Experts of a small language model.
Size: 9 layers, width 224, 55.9M parameters.
Experts: 8 picks a token, a softmax router, a shared expert of 64 neurons.
Training: a variant of Adam for the experts, 563M tokens, 8587 steps.
Below are experts of layer 6 (counted from 0) of a mixture-of-experts language model. Rows are named router (the router's row for the expert), gate (a neuron's input weights, with its number), up (a neuron's input weights, with its number) and show model dimensions 0-223. Each number is 200 + 40 x the weight over its row's rms, rounded and kept within 0 to 999.
Before each expert's rows: a language model's description of what the expert responds to. This comes from a sample of Wikipedia text that the model never trained on.

# expert 57
It responds to: Clause-separating commas. Commas, mostly after nouns or numbers, in census statistics, dates, place lists and clause breaks, as in units, of which.
router,191,191,255,108,289,211,159,226,243,233,145,210,244,161,165,209,142,244,200,137,246,240,138,255,237,228,204,149,197,227,216,228,270,245,195,122,190,152,222,237,157,215,180,168,186,179,202,265,265,212,161,192,206,177,151,201,242,223,221,189,206,194,163,203,230,217,143,155,153,251,172,236,224,216,216,109,157,251,231,237,151,186,233,180,149,244,230,144,260,180,284,148,227,210,206,172,216,199,220,208,213,218,203,118,206,228,235,183,193,159,201,211,167,144,175,221,152,184,276,252,196,190,235,241,154,197,171,206,204,171,242,122,263,209,267,222,183,246,185,224,196,197,109,239,201,183,189,168,245,201,167,216,215,116,232,185,160,165,217,158,168,257,147,186,197,185,229,206,242,153,214,255,149,203,333,238,253,217,176,202,211,194,176,244,138,159,267,142,210,212,186,119,138,219,222,163,177,216,193,266,176,135,146,215,186,184,209,123,220,208,207,262,126,166,142,253,207,260,192,156,263,231,205,240
gate2,134,196,158,227,218,242,207,252,204,166,207,219,236,247,235,222,198,151,243,152,214,167,200,171,264,220,189,168,175,206,238,228,219,214,215,228,212,235,179,141,165,126,153,234,268,224,186,224,184,197,201,175,253,177,200,186,112,191,220,205,173,291,214,187,206,142,201,207,191,280,220,191,141,185,255,187,183,211,203,224,190,178,305,189,162,138,129,157,234,190,214,237,206,163,182,176,238,182,210,168,137,148,217,224,221,251,255,144,196,259,145,191,288,289,111,219,190,147,156,132,206,146,174,212,207,227,283,170,240,173,221,265,278,169,200,244,250,169,179,213,129,146,188,186,201,269,250,113,103,204,259,210,216,149,198,206,250,231,257,153,251,183,165,241,241,224,133,176,183,235,196,222,206,240,184,154,165,232,230,220,166,204,224,191,227,197,219,110,205,164,204,222,198,192,209,188,259,182,282,231,150,216,155,182,180,172,162,164,198,216,132,224,244,234,175,253,123,311,165,202,187,157,175,202
up2,179,211,275,198,189,190,214,205,254,121,147,233,151,205,236,270,258,171,142,232,162,233,194,129,173,258,249,164,137,170,213,154,144,209,185,214,205,144,219,199,171,184,228,228,109,141,191,175,205,149,209,189,219,246,184,201,240,101,219,201,171,222,179,258,217,211,267,167,166,266,172,217,153,209,152,197,218,164,215,225,196,124,177,196,192,283,219,227,144,233,168,172,205,151,228,129,202,238,141,236,223,221,182,155,210,159,260,187,193,209,147,237,228,171,222,197,215,196,162,241,192,188,191,242,193,226,171,212,211,199,244,170,180,204,187,238,116,199,187,151,199,158,192,193,151,132,214,240,251,172,171,280,182,227,220,158,143,127,199,188,230,184,326,181,241,205,177,245,177,178,181,168,205,136,207,173,191,238,215,130,185,225,156,261,262,108,147,184,240,179,259,153,181,145,198,251,115,272,143,186,179,230,183,223,238,315,235,177,207,152,179,236,192,187,202,190,191,225,114,204,224,263,263,148
gate3,197,256,222,279,168,173,221,133,158,159,206,217,193,253,179,271,215,160,197,193,224,155,191,135,207,237,225,141,164,204,186,215,172,203,223,184,157,240,202,201,273,290,208,239,180,169,214,133,193,193,260,260,244,195,179,169,211,198,229,160,143,179,239,192,208,182,208,172,241,131,180,216,213,214,173,223,227,190,226,232,216,134,129,125,267,109,169,218,207,245,191,202,128,206,195,211,171,247,224,170,172,218,195,154,200,202,154,191,211,258,203,158,179,264,175,154,260,201,148,160,142,291,220,226,193,222,203,151,265,184,112,245,109,156,204,238,223,228,181,178,151,130,178,175,145,189,156,183,281,186,267,192,146,260,97,126,244,212,122,227,227,212,283,245,227,287,220,140,217,263,212,164,190,138,203,97,212,210,185,216,184,207,206,219,166,252,215,248,218,169,213,234,247,159,262,191,224,214,222,155,160,235,218,207,257,225,173,255,227,190,229,195,247,204,177,239,238,206,203,203,177,211,237,126
up3,215,99,162,202,174,199,186,243,209,166,255,187,132,159,295,157,207,155,211,272,228,204,220,193,157,219,195,212,186,178,223,222,155,140,220,211,213,211,195,128,286,117,161,187,258,262,185,156,172,153,184,145,120,178,246,217,170,184,197,262,182,286,205,194,193,273,225,253,212,147,214,153,255,161,186,265,195,223,163,208,217,235,270,227,101,164,214,210,162,178,156,195,235,213,179,206,213,187,170,197,175,197,249,301,187,224,218,173,114,120,204,158,262,221,224,283,219,214,268,181,248,103,145,207,256,162,246,197,140,226,188,163,242,213,283,165,225,160,224,165,271,273,197,215,216,174,226,173,187,222,168,187,202,155,209,197,129,216,237,151,216,159,110,171,214,132,175,213,219,233,170,157,240,197,188,204,175,153,245,176,235,245,196,195,199,174,146,186,181,220,197,206,170,260,144,230,192,269,198,262,196,258,213,200,174,183,199,230,146,157,177,175,211,216,231,144,171,170,150,169,232,189,178,251

# expert 3
It responds to: Clause-opening function words. Subject pronouns, copulas and concessive or temporal conjunctions opening clauses, especially in quotes and narrative, such as was, I, although, When.
router,232,241,154,238,134,195,196,263,190,150,164,195,202,161,224,228,198,178,195,121,169,249,198,284,170,195,238,201,198,261,176,222,205,118,197,122,270,133,220,251,238,187,130,247,177,195,285,188,204,188,140,174,206,243,213,236,238,241,168,221,175,274,229,191,212,162,200,131,192,247,205,168,198,205,225,203,260,232,291,269,253,112,201,268,201,280,247,187,202,173,225,164,222,168,176,190,209,182,234,217,211,213,243,200,179,184,71,230,177,230,245,251,219,153,226,185,173,141,268,204,210,198,223,169,172,234,174,170,173,110,235,135,240,233,181,226,209,187,242,206,193,138,183,195,236,219,178,239,182,167,169,260,141,213,188,203,183,185,189,273,204,189,266,133,211,194,318,208,130,219,232,190,174,210,256,246,265,222,194,211,217,213,194,173,201,224,240,250,113,173,229,239,163,125,154,195,125,179,179,173,180,201,210,228,284,178,214,123,211,157,187,258,175,251,216,218,184,217,258,212,168,176,158,208
gate1,279,184,241,213,258,247,125,180,176,223,203,125,233,197,218,185,258,144,181,182,197,196,272,226,203,166,212,171,205,185,193,150,234,222,185,232,219,191,192,198,187,201,219,247,227,229,243,258,218,168,199,134,151,235,173,225,228,237,230,248,208,213,248,273,314,234,252,179,169,206,151,194,225,141,242,220,162,148,227,87,198,257,271,137,182,248,222,228,176,159,216,224,199,141,166,179,150,186,241,168,240,184,232,150,239,283,203,198,183,254,126,232,205,157,185,148,156,214,220,213,228,204,157,138,171,175,190,193,184,207,203,154,178,197,149,169,260,180,231,259,251,203,251,119,224,201,226,279,224,232,163,161,162,111,178,267,267,185,193,235,213,197,209,243,214,271,216,207,151,221,223,210,297,295,224,238,217,280,218,200,207,173,196,189,216,146,215,222,100,157,204,170,174,230,238,221,157,236,146,121,202,226,145,180,157,210,150,231,219,185,236,165,178,207,171,174,189,216,158,270,178,262,234,263
up1,240,203,226,218,206,173,190,171,198,193,218,215,268,202,181,184,187,160,209,179,223,182,157,211,186,179,173,126,160,154,314,212,144,150,187,190,214,284,171,216,159,241,153,131,220,207,156,171,224,138,187,229,257,228,279,232,130,222,270,243,290,202,173,249,168,260,161,247,206,224,238,229,240,230,143,139,233,263,241,257,179,187,250,206,173,154,200,170,198,290,265,201,248,236,239,155,305,217,116,189,204,161,155,169,207,212,204,172,173,142,215,137,199,217,235,216,253,199,220,242,126,198,170,194,172,187,251,207,196,204,212,173,260,159,202,144,187,195,207,137,141,194,191,227,183,115,246,175,149,195,203,138,218,224,164,145,242,174,239,228,126,174,195,122,181,153,212,160,232,182,167,163,164,191,228,162,185,183,232,177,230,217,233,150,201,223,223,166,255,222,258,261,128,259,158,148,259,175,187,254,239,134,216,233,161,191,240,172,201,165,135,259,262,171,185,228,216,229,139,243,260,173,179,193
gate2,174,208,191,167,253,194,186,187,205,231,165,199,158,178,129,126,198,157,254,219,204,216,145,260,87,154,214,250,207,274,215,187,206,178,131,179,176,191,183,279,206,146,229,131,187,163,163,201,269,118,196,231,217,235,195,156,209,245,176,186,211,121,247,178,251,278,193,203,183,213,154,220,233,168,177,154,228,184,200,173,162,191,190,242,176,248,152,175,174,175,206,184,136,203,211,191,114,201,241,195,215,200,219,221,168,170,116,219,277,228,176,194,196,170,230,233,166,175,244,199,254,172,192,190,231,210,190,155,204,197,233,189,199,139,160,204,186,190,122,191,190,153,275,274,215,180,258,175,157,141,141,147,146,291,156,120,213,169,271,259,165,197,242,163,244,221,213,183,217,205,230,257,120,238,149,238,202,199,188,177,145,177,172,165,122,182,190,235,155,271,160,228,204,210,184,226,234,136,220,83,220,237,178,212,143,209,215,182,194,280,203,252,144,203,182,238,280,144,156,226,190,216,155,249
up2,164,239,184,199,213,125,231,229,242,175,229,204,320,218,204,223,246,177,105,204,195,238,203,82,190,211,221,216,178,183,198,203,157,207,212,222,184,188,179,90,238,201,227,201,224,142,154,230,185,208,185,228,269,162,180,248,225,195,181,248,209,168,194,205,243,244,237,181,202,180,205,202,163,188,277,209,144,162,137,154,163,144,189,258,200,237,177,176,218,184,146,131,200,178,254,205,163,210,167,271,129,221,228,179,215,151,209,308,189,81,209,195,137,188,189,177,132,198,222,191,260,235,106,227,163,261,238,177,157,211,212,171,228,157,179,165,201,244,240,228,263,213,217,205,155,248,235,184,150,208,177,213,200,201,237,148,212,173,203,235,232,240,204,165,182,202,224,204,212,211,229,268,196,216,98,214,116,197,204,225,145,256,185,137,281,245,123,191,165,168,223,207,214,213,213,195,115,197,290,142,213,146,191,205,161,161,152,254,195,171,249,207,229,179,138,178,203,186,127,202,197,181,248,260

# expert 51
It responds to: Romance and foreign names. Name pieces and particles in Spanish, Portuguese, French and Slavic personal names, often in tables, such as de, del, la, Na(dal).
router,215,176,259,219,141,256,194,184,180,265,156,185,169,200,155,238,160,222,187,166,162,207,197,216,106,266,85,186,155,210,222,195,217,293,239,240,203,207,214,188,195,217,177,227,239,187,155,129,294,178,192,245,230,184,305,192,227,201,153,197,193,181,127,227,203,169,243,194,231,126,140,189,132,138,163,219,213,135,184,187,264,195,198,187,207,202,156,195,166,171,201,238,188,211,227,204,178,218,205,189,225,171,180,183,163,176,196,219,238,229,198,161,184,157,186,173,225,239,122,245,179,154,216,243,141,238,235,209,153,202,124,174,250,205,177,203,206,161,298,158,197,136,172,158,219,169,282,226,164,236,241,257,198,172,253,152,148,295,224,219,179,151,176,141,199,216,157,215,180,277,224,196,263,203,236,133,262,235,138,118,248,246,251,182,170,172,152,184,240,172,262,219,208,234,256,151,163,264,219,240,154,161,203,195,246,134,123,198,181,215,201,169,224,198,253,212,202,164,242,205,288,175,211,180
gate0,197,151,215,175,138,183,227,194,228,179,206,147,197,224,192,265,244,242,211,220,112,157,205,198,247,203,222,217,158,206,187,140,138,189,210,199,261,227,293,204,228,147,244,190,230,218,247,189,133,244,201,224,203,239,229,153,263,177,224,225,148,257,195,259,152,260,126,171,224,188,223,180,271,189,132,194,265,256,215,147,230,180,131,189,147,172,191,172,211,252,175,153,180,186,203,260,215,188,155,223,194,93,236,257,191,227,177,238,261,275,181,221,199,132,263,220,147,159,269,225,187,176,187,187,204,186,222,199,204,212,195,83,262,231,129,123,217,174,161,182,165,161,196,206,188,154,195,180,198,157,159,220,271,215,196,274,180,180,212,208,166,205,266,198,215,188,267,205,259,225,230,218,148,245,166,244,210,160,103,235,134,251,162,205,275,204,267,182,139,134,212,214,221,137,192,206,159,228,218,160,239,208,202,185,205,198,204,252,194,255,211,242,175,239,196,236,162,107,170,221,179,182,255,265
up0,173,185,251,196,161,276,172,157,176,159,149,202,198,264,208,189,156,209,207,186,191,152,162,236,171,273,148,178,221,168,125,208,149,255,187,182,238,286,205,173,257,174,205,227,169,157,173,258,150,192,111,152,145,201,177,141,245,194,223,208,217,159,187,226,231,91,206,147,238,226,222,193,215,129,213,171,212,215,216,156,154,225,187,187,143,198,195,206,149,178,201,176,190,261,200,235,257,137,205,213,208,210,226,180,211,177,234,247,200,255,165,148,198,194,224,148,168,140,226,179,248,196,135,246,223,147,223,273,173,178,156,253,196,234,162,225,162,178,155,209,154,146,226,247,184,182,191,233,163,215,187,207,134,240,189,230,220,241,267,192,266,159,311,106,185,162,100,229,269,187,195,225,241,252,239,169,213,218,155,157,260,280,220,223,216,230,180,226,179,299,210,290,222,181,181,244,158,212,214,174,180,152,207,229,194,152,272,194,220,209,247,270,190,237,250,143,206,198,251,258,198,170,259,158
gate1,205,226,273,222,154,220,144,140,189,231,185,182,315,183,172,200,271,182,132,173,211,285,154,206,194,237,163,140,163,194,182,203,194,174,203,239,175,241,168,185,173,229,207,157,212,223,136,211,218,216,206,129,269,199,263,244,230,216,209,190,268,228,222,232,249,162,250,221,207,179,167,156,167,192,176,217,295,231,184,224,172,136,206,218,185,227,238,206,218,209,211,207,168,192,239,166,165,198,224,177,246,274,182,169,288,143,211,183,186,231,168,244,270,204,234,174,178,158,214,171,205,285,179,230,179,227,215,252,180,117,218,170,232,174,182,178,208,177,191,287,224,189,139,175,192,180,183,242,197,207,240,268,215,214,275,129,217,243,117,188,175,182,150,148,204,152,119,224,169,240,172,156,197,227,251,192,212,177,297,168,259,158,234,191,227,201,217,77,198,211,227,191,163,261,176,199,223,214,202,81,195,169,270,194,276,196,146,131,164,230,217,128,254,169,217,139,177,191,154,155,195,210,165,167
up1,133,192,217,180,288,205,221,237,197,197,265,164,182,260,173,202,241,256,162,202,206,218,210,235,182,192,176,218,226,284,161,160,274,192,142,161,209,193,180,146,202,163,180,206,230,241,134,171,202,177,216,112,200,232,239,230,123,254,224,255,213,173,218,214,244,125,266,212,202,159,275,84,192,233,164,127,215,224,166,203,214,129,251,221,209,180,256,233,256,199,161,181,150,194,279,261,180,218,223,205,243,225,228,156,285,210,173,242,226,216,151,182,253,168,229,175,216,179,176,252,214,234,234,167,151,215,193,228,174,136,163,219,121,220,220,270,94,174,231,238,216,209,141,205,231,196,195,268,249,193,191,244,131,214,202,230,198,208,214,192,186,220,140,228,156,238,139,219,140,172,183,187,180,218,305,177,196,219,201,138,167,261,244,169,298,202,216,183,262,206,221,246,228,135,191,227,179,231,251,177,169,211,235,190,210,144,175,230,174,218,216,215,204,260,175,256,270,154,202,130,222,224,144,221